Weights of a small mixture-of-experts language model, trained from scratch on English Wikipedia.
Size: 20 layers, width 128, 66.1M parameters.
Experts: 128 experts in each of 20 layers, 3 picks a token, a softmax router.
Training: a variant of Adam for the experts, 641M tokens.
Below are experts of layer 17 (counted from 0) of a mixture-of-experts language model. Rows are named router (the router's row for the expert), gate (a neuron's input weights, with its number), up (a neuron's input weights, with its number) and show model dimensions 0-127. Each number is 200 + 30 x the weight over its row's rms, rounded and kept within 0 to 999.
After each expert's rows: a language model's description of what the expert responds to; "mostly gets" lists some tokens that are sent to it at least half of the time. This comes from a sample of Wikipedia text that the model never trained on.

# expert 41
router,247,253,219,221,181,156,152,233,202,176,173,197,254,177,194,224,226,201,209,205,195,162,157,224,198,199,221,183,236,196,160,223,189,187,209,168,204,157,121,214,153,147,192,193,169,188,244,171,161,211,164,174,199,203,244,233,197,172,142,171,154,162,192,234,172,197,187,212,120,242,193,211,198,220,161,170,232,194,179,218,220,153,261,234,179,167,271,177,220,205,196,234,189,234,233,193,217,212,157,145,238,177,176,227,170,222,181,200,219,191,197,238,208,223,202,205,239,197,239,227,193,198,138,183,206,216,202,177
gate0,221,240,207,132,206,168,173,196,179,228,221,220,166,222,220,183,160,206,163,209,187,238,183,228,155,158,139,187,257,189,146,194,139,223,173,197,190,235,203,212,191,224,161,177,158,206,192,219,192,181,195,163,178,166,221,129,179,155,204,172,186,194,184,223,223,158,187,211,149,229,190,172,226,160,197,196,236,185,190,257,192,223,135,188,180,191,196,226,155,222,217,225,168,210,185,222,180,241,201,142,208,137,192,195,229,193,227,203,220,231,173,149,139,208,196,128,184,242,231,209,201,160,199,197,249,221,208,189
up0,205,231,233,200,212,207,187,232,213,177,182,230,228,207,164,189,177,205,194,238,218,206,126,186,247,203,226,207,178,181,216,232,197,207,203,253,244,125,175,176,216,225,230,218,198,262,248,219,236,189,173,170,189,253,181,251,163,187,183,202,170,236,210,204,217,173,183,236,172,221,202,284,202,224,248,231,155,182,211,169,224,191,177,131,221,162,219,210,185,187,191,210,232,211,235,166,190,206,175,217,186,224,151,206,242,238,235,183,185,189,168,228,197,164,156,169,207,225,172,264,207,263,206,237,217,196,205,137
It responds to: Word-final plural suffixes like s, es, ions, ities, and whole plural nouns such as books, buildings, causes, plus s inside words like monstrous.
mostly gets: " buildings", " books", " conditions", " areas", " issues", " tracks"

# expert 34
router,223,254,274,227,149,196,168,213,196,185,170,168,196,175,186,196,216,176,157,192,246,151,175,236,259,146,230,171,209,199,177,244,186,142,229,190,210,194,146,236,195,156,243,208,202,185,218,174,160,187,157,182,184,236,213,221,219,160,161,161,168,185,185,217,201,161,184,244,162,196,194,219,199,217,148,184,251,168,174,250,188,191,250,220,201,185,212,160,227,225,188,191,230,224,186,194,184,183,198,174,239,154,193,202,211,176,182,167,224,200,192,236,230,205,237,228,207,160,255,238,262,224,160,243,234,180,176,195
gate1,218,169,232,210,144,163,183,193,181,172,136,174,145,197,188,205,186,273,139,194,207,200,163,166,181,177,184,193,221,187,200,245,174,222,197,212,181,207,174,237,221,191,198,153,218,179,203,203,180,241,163,205,217,251,193,168,227,224,220,179,115,196,189,207,246,176,176,221,185,237,159,209,127,210,157,216,232,215,265,200,205,258,211,210,219,196,181,213,280,228,191,200,185,217,150,216,158,190,192,211,249,186,165,151,173,203,197,187,194,195,177,247,185,186,183,162,197,198,192,195,210,227,145,261,208,197,192,242
up1,208,173,196,211,178,243,212,194,228,173,154,162,157,166,188,201,181,246,186,169,228,189,197,236,89,247,181,166,195,147,192,193,145,231,198,224,223,236,185,222,186,204,171,157,204,161,224,159,193,155,166,214,210,236,272,252,186,191,147,150,204,164,226,234,173,165,246,219,204,217,172,173,187,160,181,248,194,232,210,195,198,219,224,230,199,201,167,195,198,193,211,195,203,216,191,202,169,209,238,219,229,187,208,166,202,258,155,250,187,172,205,210,157,197,219,197,235,167,156,203,123,190,220,188,209,188,186,226
It responds to: Concrete nouns and word pieces for energy, machines, weapons and transport in technical prose, e.g. water, fuel, engine, bomb, passenger.
mostly gets: " engine", " water", " bomb", " nuclear", " gun", " railway"

# expert 51
router,243,211,259,202,202,198,170,227,194,208,143,221,241,176,145,136,229,179,219,208,223,180,162,214,219,163,214,194,204,197,170,242,182,167,211,207,196,189,140,223,168,163,189,244,225,208,237,190,174,163,165,205,149,209,213,228,162,167,174,166,164,183,166,214,200,194,144,204,121,189,200,220,202,207,179,200,220,218,184,210,202,173,299,211,192,160,231,140,185,216,177,219,218,184,189,166,172,214,171,187,239,158,193,225,207,173,156,218,243,255,256,210,211,224,222,223,253,211,237,177,214,211,169,216,180,188,190,157
gate1,206,180,162,231,200,197,191,193,270,179,224,217,174,184,199,217,192,210,192,179,132,189,123,209,199,240,211,227,177,226,253,195,171,205,178,220,133,192,152,221,177,135,202,237,204,222,227,193,178,214,163,216,191,169,239,217,161,213,206,223,230,212,213,209,170,184,162,185,148,192,206,173,164,189,162,189,226,166,200,235,228,189,172,149,205,176,218,161,195,235,210,194,205,187,215,203,176,160,212,194,225,140,205,235,180,252,149,164,228,237,178,178,160,256,174,165,216,180,180,144,212,164,119,178,187,178,230,242
up1,183,212,207,208,223,160,201,177,216,162,221,161,157,221,166,181,222,189,197,164,178,178,176,218,187,215,248,171,152,214,175,177,210,223,140,244,172,200,188,238,169,128,180,224,195,225,236,241,237,183,181,214,219,161,187,185,189,187,236,193,241,228,203,166,191,219,188,171,140,212,195,204,185,164,218,143,172,131,212,180,241,167,243,225,204,159,218,208,227,184,244,179,221,174,148,174,168,203,144,189,208,145,169,207,205,225,209,190,200,167,149,252,146,233,184,169,239,253,191,236,164,184,150,165,194,195,235,205
It responds to: A space plus capital letter that begins a surname or initial within person lists, e.g. S(proles), J(. de la Haye), B(lum).
mostly gets: " McC", " Jr", " Mc", " Col", " S", " J"

# expert 55
router,256,219,244,242,183,131,155,221,212,220,172,203,237,161,169,198,199,218,181,199,184,172,151,236,227,164,212,204,229,169,218,201,205,128,217,169,183,156,154,239,146,174,182,215,175,166,185,183,162,172,167,182,162,247,196,220,248,133,142,180,198,204,160,224,239,175,173,224,132,230,226,193,176,217,181,223,239,213,155,255,200,213,263,220,199,151,225,202,175,190,143,206,263,222,197,196,204,222,211,171,230,176,184,211,222,177,172,186,210,224,203,216,227,215,198,194,228,202,197,208,246,181,191,233,213,191,201,187
gate1,213,180,218,218,226,208,190,165,188,180,157,210,257,191,191,182,206,210,253,199,207,193,173,314,193,174,239,226,181,199,206,187,176,192,225,164,243,191,208,243,227,158,189,235,192,174,207,177,213,193,190,214,220,267,225,193,213,187,160,191,217,224,264,196,255,186,176,200,185,209,218,211,179,225,192,171,238,185,204,219,203,150,179,154,213,160,194,235,191,212,266,193,196,205,186,221,211,240,217,194,235,202,255,184,234,184,191,174,205,174,193,127,160,250,166,149,223,237,178,222,216,181,239,232,265,225,152,144
up1,215,180,197,152,241,198,220,239,222,250,165,176,245,226,143,193,205,211,217,193,249,194,199,275,215,196,214,219,207,197,196,239,182,194,183,253,248,218,208,212,201,228,238,216,213,209,211,182,228,193,177,126,234,154,187,215,223,208,209,191,227,247,193,197,231,230,199,198,241,182,223,168,184,163,186,192,208,205,203,211,164,197,170,215,203,143,230,191,191,227,210,188,171,190,121,199,175,219,167,223,224,110,190,241,204,146,210,189,157,289,214,208,184,181,179,207,220,243,165,168,229,240,204,185,252,247,166,190
It responds to: Words forming wiki section titles right after == or ===, such as Demographics, History, Early life, Geography, See also.
mostly gets: "History", "See", "Species", "Awards", " ==", " listing"

# expert 62
router,238,219,224,221,159,205,151,197,217,177,219,177,205,138,175,233,208,189,158,209,241,178,132,228,244,152,238,226,208,148,166,243,146,174,226,217,204,159,167,216,159,174,220,185,169,222,218,178,170,152,198,172,165,209,217,220,214,146,197,191,183,217,201,191,231,150,187,234,147,216,242,178,184,239,181,190,222,192,180,252,132,210,221,189,191,165,238,184,215,218,172,240,227,221,184,203,190,214,151,197,235,173,149,211,210,157,157,186,202,231,230,204,230,220,233,195,270,176,223,252,198,218,223,205,230,232,183,189
gate1,226,202,204,271,216,214,240,129,204,168,200,200,262,207,163,211,262,142,173,126,226,150,221,153,225,270,201,223,193,204,230,136,174,213,201,206,202,189,183,247,204,205,199,189,221,155,174,197,173,159,205,173,185,159,204,180,169,212,193,167,192,215,201,183,225,217,235,238,183,200,191,166,208,177,146,274,183,189,196,218,186,239,212,196,201,196,196,193,218,154,214,198,206,183,202,161,201,177,153,225,170,142,155,190,155,160,231,206,176,236,232,221,207,146,201,199,201,222,222,202,165,184,187,175,143,198,229,230
up1,199,153,217,200,218,222,221,134,172,159,218,203,211,186,168,219,200,169,181,153,246,198,219,157,224,214,221,202,227,199,199,213,224,197,202,201,213,232,149,196,181,224,177,154,188,213,126,220,182,175,209,173,213,173,161,172,129,148,181,190,212,218,174,183,204,181,206,260,171,225,194,188,182,180,206,250,190,174,225,191,216,243,211,191,111,236,230,172,136,154,180,175,201,217,154,154,180,165,169,217,221,143,137,197,228,170,201,208,190,204,168,165,159,208,171,221,240,161,172,202,140,207,210,192,209,218,248,179
It responds to: Middle word pieces of abstract or technical nouns like privacy, advocacy, genealogy, virology, plus whole words disease, cancer, crime, violence.
mostly gets: " disease", " cancer", " criminal", " crime", " violence", "colon"

# expert 12
router,233,218,196,189,194,178,162,193,203,217,169,235,208,141,173,186,224,160,209,196,211,213,187,261,208,174,207,179,240,156,187,247,178,184,225,214,177,189,169,252,151,183,202,193,195,179,195,194,163,187,169,175,103,219,219,192,219,200,188,181,205,171,174,226,188,204,156,252,124,209,209,190,200,223,184,174,226,213,124,205,180,175,190,219,204,145,259,153,225,220,159,212,218,245,175,172,167,201,166,203,237,154,201,200,226,190,138,206,262,230,219,170,202,213,246,216,198,179,255,211,241,178,182,226,206,182,165,150
gate1,190,209,214,239,191,165,193,196,149,214,184,203,181,241,237,207,242,237,198,206,175,160,180,159,187,178,209,253,205,174,119,215,201,243,211,191,157,207,186,173,195,180,233,257,220,174,297,217,175,192,180,205,176,221,170,174,169,222,169,172,186,183,189,174,195,195,210,229,204,193,168,211,214,173,195,187,174,199,168,161,238,192,212,197,202,189,194,186,184,215,214,228,179,247,211,200,241,233,243,208,196,200,230,238,202,252,173,166,280,230,257,217,212,207,268,226,176,208,233,204,211,179,169,191,139,170,169,109
up1,208,164,181,209,182,177,191,224,196,185,219,193,214,223,185,156,261,191,229,247,166,164,198,232,244,172,239,216,172,191,125,221,210,252,218,199,194,195,169,193,172,187,231,236,218,141,263,169,132,190,185,218,148,264,160,202,239,233,209,217,161,206,224,197,181,216,184,152,229,196,160,191,197,195,206,201,203,205,176,225,234,169,196,221,268,178,206,216,208,198,224,186,246,206,185,231,235,199,200,204,229,173,131,206,218,196,219,188,165,244,229,229,209,226,242,219,214,198,249,199,177,156,152,235,169,193,136,250
It responds to: Digits inside years in parenthesized birth–death dates or citations, such as (1743–1806) and (2011), plus Cyrillic, Greek and Arabic letters.
mostly gets: "ي", "ι", "ο", "и", "с", "τ"

# expert 58
router,218,270,255,214,185,173,189,226,267,210,193,206,174,159,172,173,237,183,181,218,225,172,167,228,243,191,230,216,218,177,148,238,188,176,238,186,179,174,157,231,226,158,203,190,181,188,203,169,158,173,171,197,135,238,189,181,199,212,159,189,170,167,161,216,200,197,137,248,134,181,204,217,177,233,148,202,251,193,161,252,175,192,220,200,176,188,227,147,223,213,145,261,195,236,188,217,176,203,167,177,248,164,184,213,222,197,152,181,208,237,222,184,215,196,223,206,242,178,248,206,240,211,191,224,209,193,181,184
gate1,218,235,206,226,225,152,171,169,173,230,234,236,203,205,165,172,214,217,233,202,205,223,205,226,195,214,205,220,210,215,204,205,154,212,233,136,171,162,182,223,194,198,173,226,191,183,147,254,183,224,138,187,156,200,169,201,188,207,196,147,198,197,180,206,260,227,159,268,166,181,199,221,133,188,112,218,192,165,147,211,149,189,178,210,193,168,204,198,167,167,191,191,167,235,220,160,220,194,190,211,292,204,179,199,222,209,197,185,215,221,191,152,186,220,182,143,154,183,207,216,221,183,213,216,190,185,147,140
up1,191,161,176,232,214,199,213,189,207,183,167,185,205,174,186,235,242,132,210,182,238,218,220,205,179,179,192,213,186,178,242,184,232,207,148,219,203,205,153,207,204,219,195,176,171,214,199,198,133,191,202,211,216,126,183,180,246,216,218,216,179,207,204,222,194,226,231,250,207,185,203,208,230,249,256,160,222,140,187,180,230,225,193,225,206,199,182,242,227,203,200,220,245,237,137,223,164,214,253,166,229,193,198,228,189,245,172,247,203,199,240,204,237,177,199,161,233,180,150,245,200,188,159,222,86,238,212,229
It responds to: Capital letters and letter pairs inside acronyms, typically in parentheses after a spelled-out organization name, e.g. NY-SL-RS, AT-WAG; also some table digits.
mostly gets: "RC", "PR", "IC", "PL", "SI", "SP"

# expert 7
router,256,206,228,216,190,133,120,201,210,175,164,196,225,154,172,164,186,230,182,237,213,173,197,227,222,161,187,200,269,195,209,197,224,178,196,156,222,166,122,245,210,203,183,227,182,150,221,211,153,198,181,190,158,213,198,196,227,147,176,175,171,192,190,231,214,191,173,206,111,184,249,246,210,212,185,225,211,170,192,216,154,141,209,164,178,187,236,186,203,206,172,194,279,225,235,175,199,229,184,143,248,167,181,196,169,197,200,199,246,173,207,240,222,199,215,197,219,177,206,171,204,207,190,195,229,200,174,176
gate1,184,167,241,294,193,191,218,234,211,194,166,233,238,165,147,199,202,205,241,233,206,151,207,199,181,236,187,205,180,187,200,218,190,229,210,165,223,198,212,185,203,196,179,220,167,177,188,202,181,207,214,202,202,215,161,211,195,154,166,213,177,158,135,214,164,207,127,203,293,211,152,212,148,215,197,185,169,224,201,194,194,204,201,192,173,211,150,233,184,179,249,236,191,195,182,202,199,234,235,121,231,206,155,179,144,221,185,206,186,168,240,267,168,151,202,172,209,207,216,166,210,217,171,212,252,234,164,195
up1,218,190,235,272,211,164,178,227,165,232,226,172,240,211,220,187,177,184,270,246,237,172,190,167,202,274,197,224,163,166,141,199,221,241,195,227,204,133,207,189,187,238,218,158,162,216,175,210,198,198,196,176,247,209,212,206,195,225,101,239,196,221,211,198,218,183,156,170,181,169,197,244,164,247,203,195,175,207,218,221,138,138,180,198,226,174,190,224,211,187,212,237,236,191,224,226,240,249,236,205,208,208,212,170,197,192,183,255,193,184,249,229,260,205,207,181,210,217,162,203,198,207,222,231,200,202,217,211
It responds to: First pieces of labels in infoboxes, tables and short headings after a line break, dash or bar, such as Links, Specifications, Attendance.
mostly gets: "History", " Ref", " Stat", "Geography", " Pld", " Known"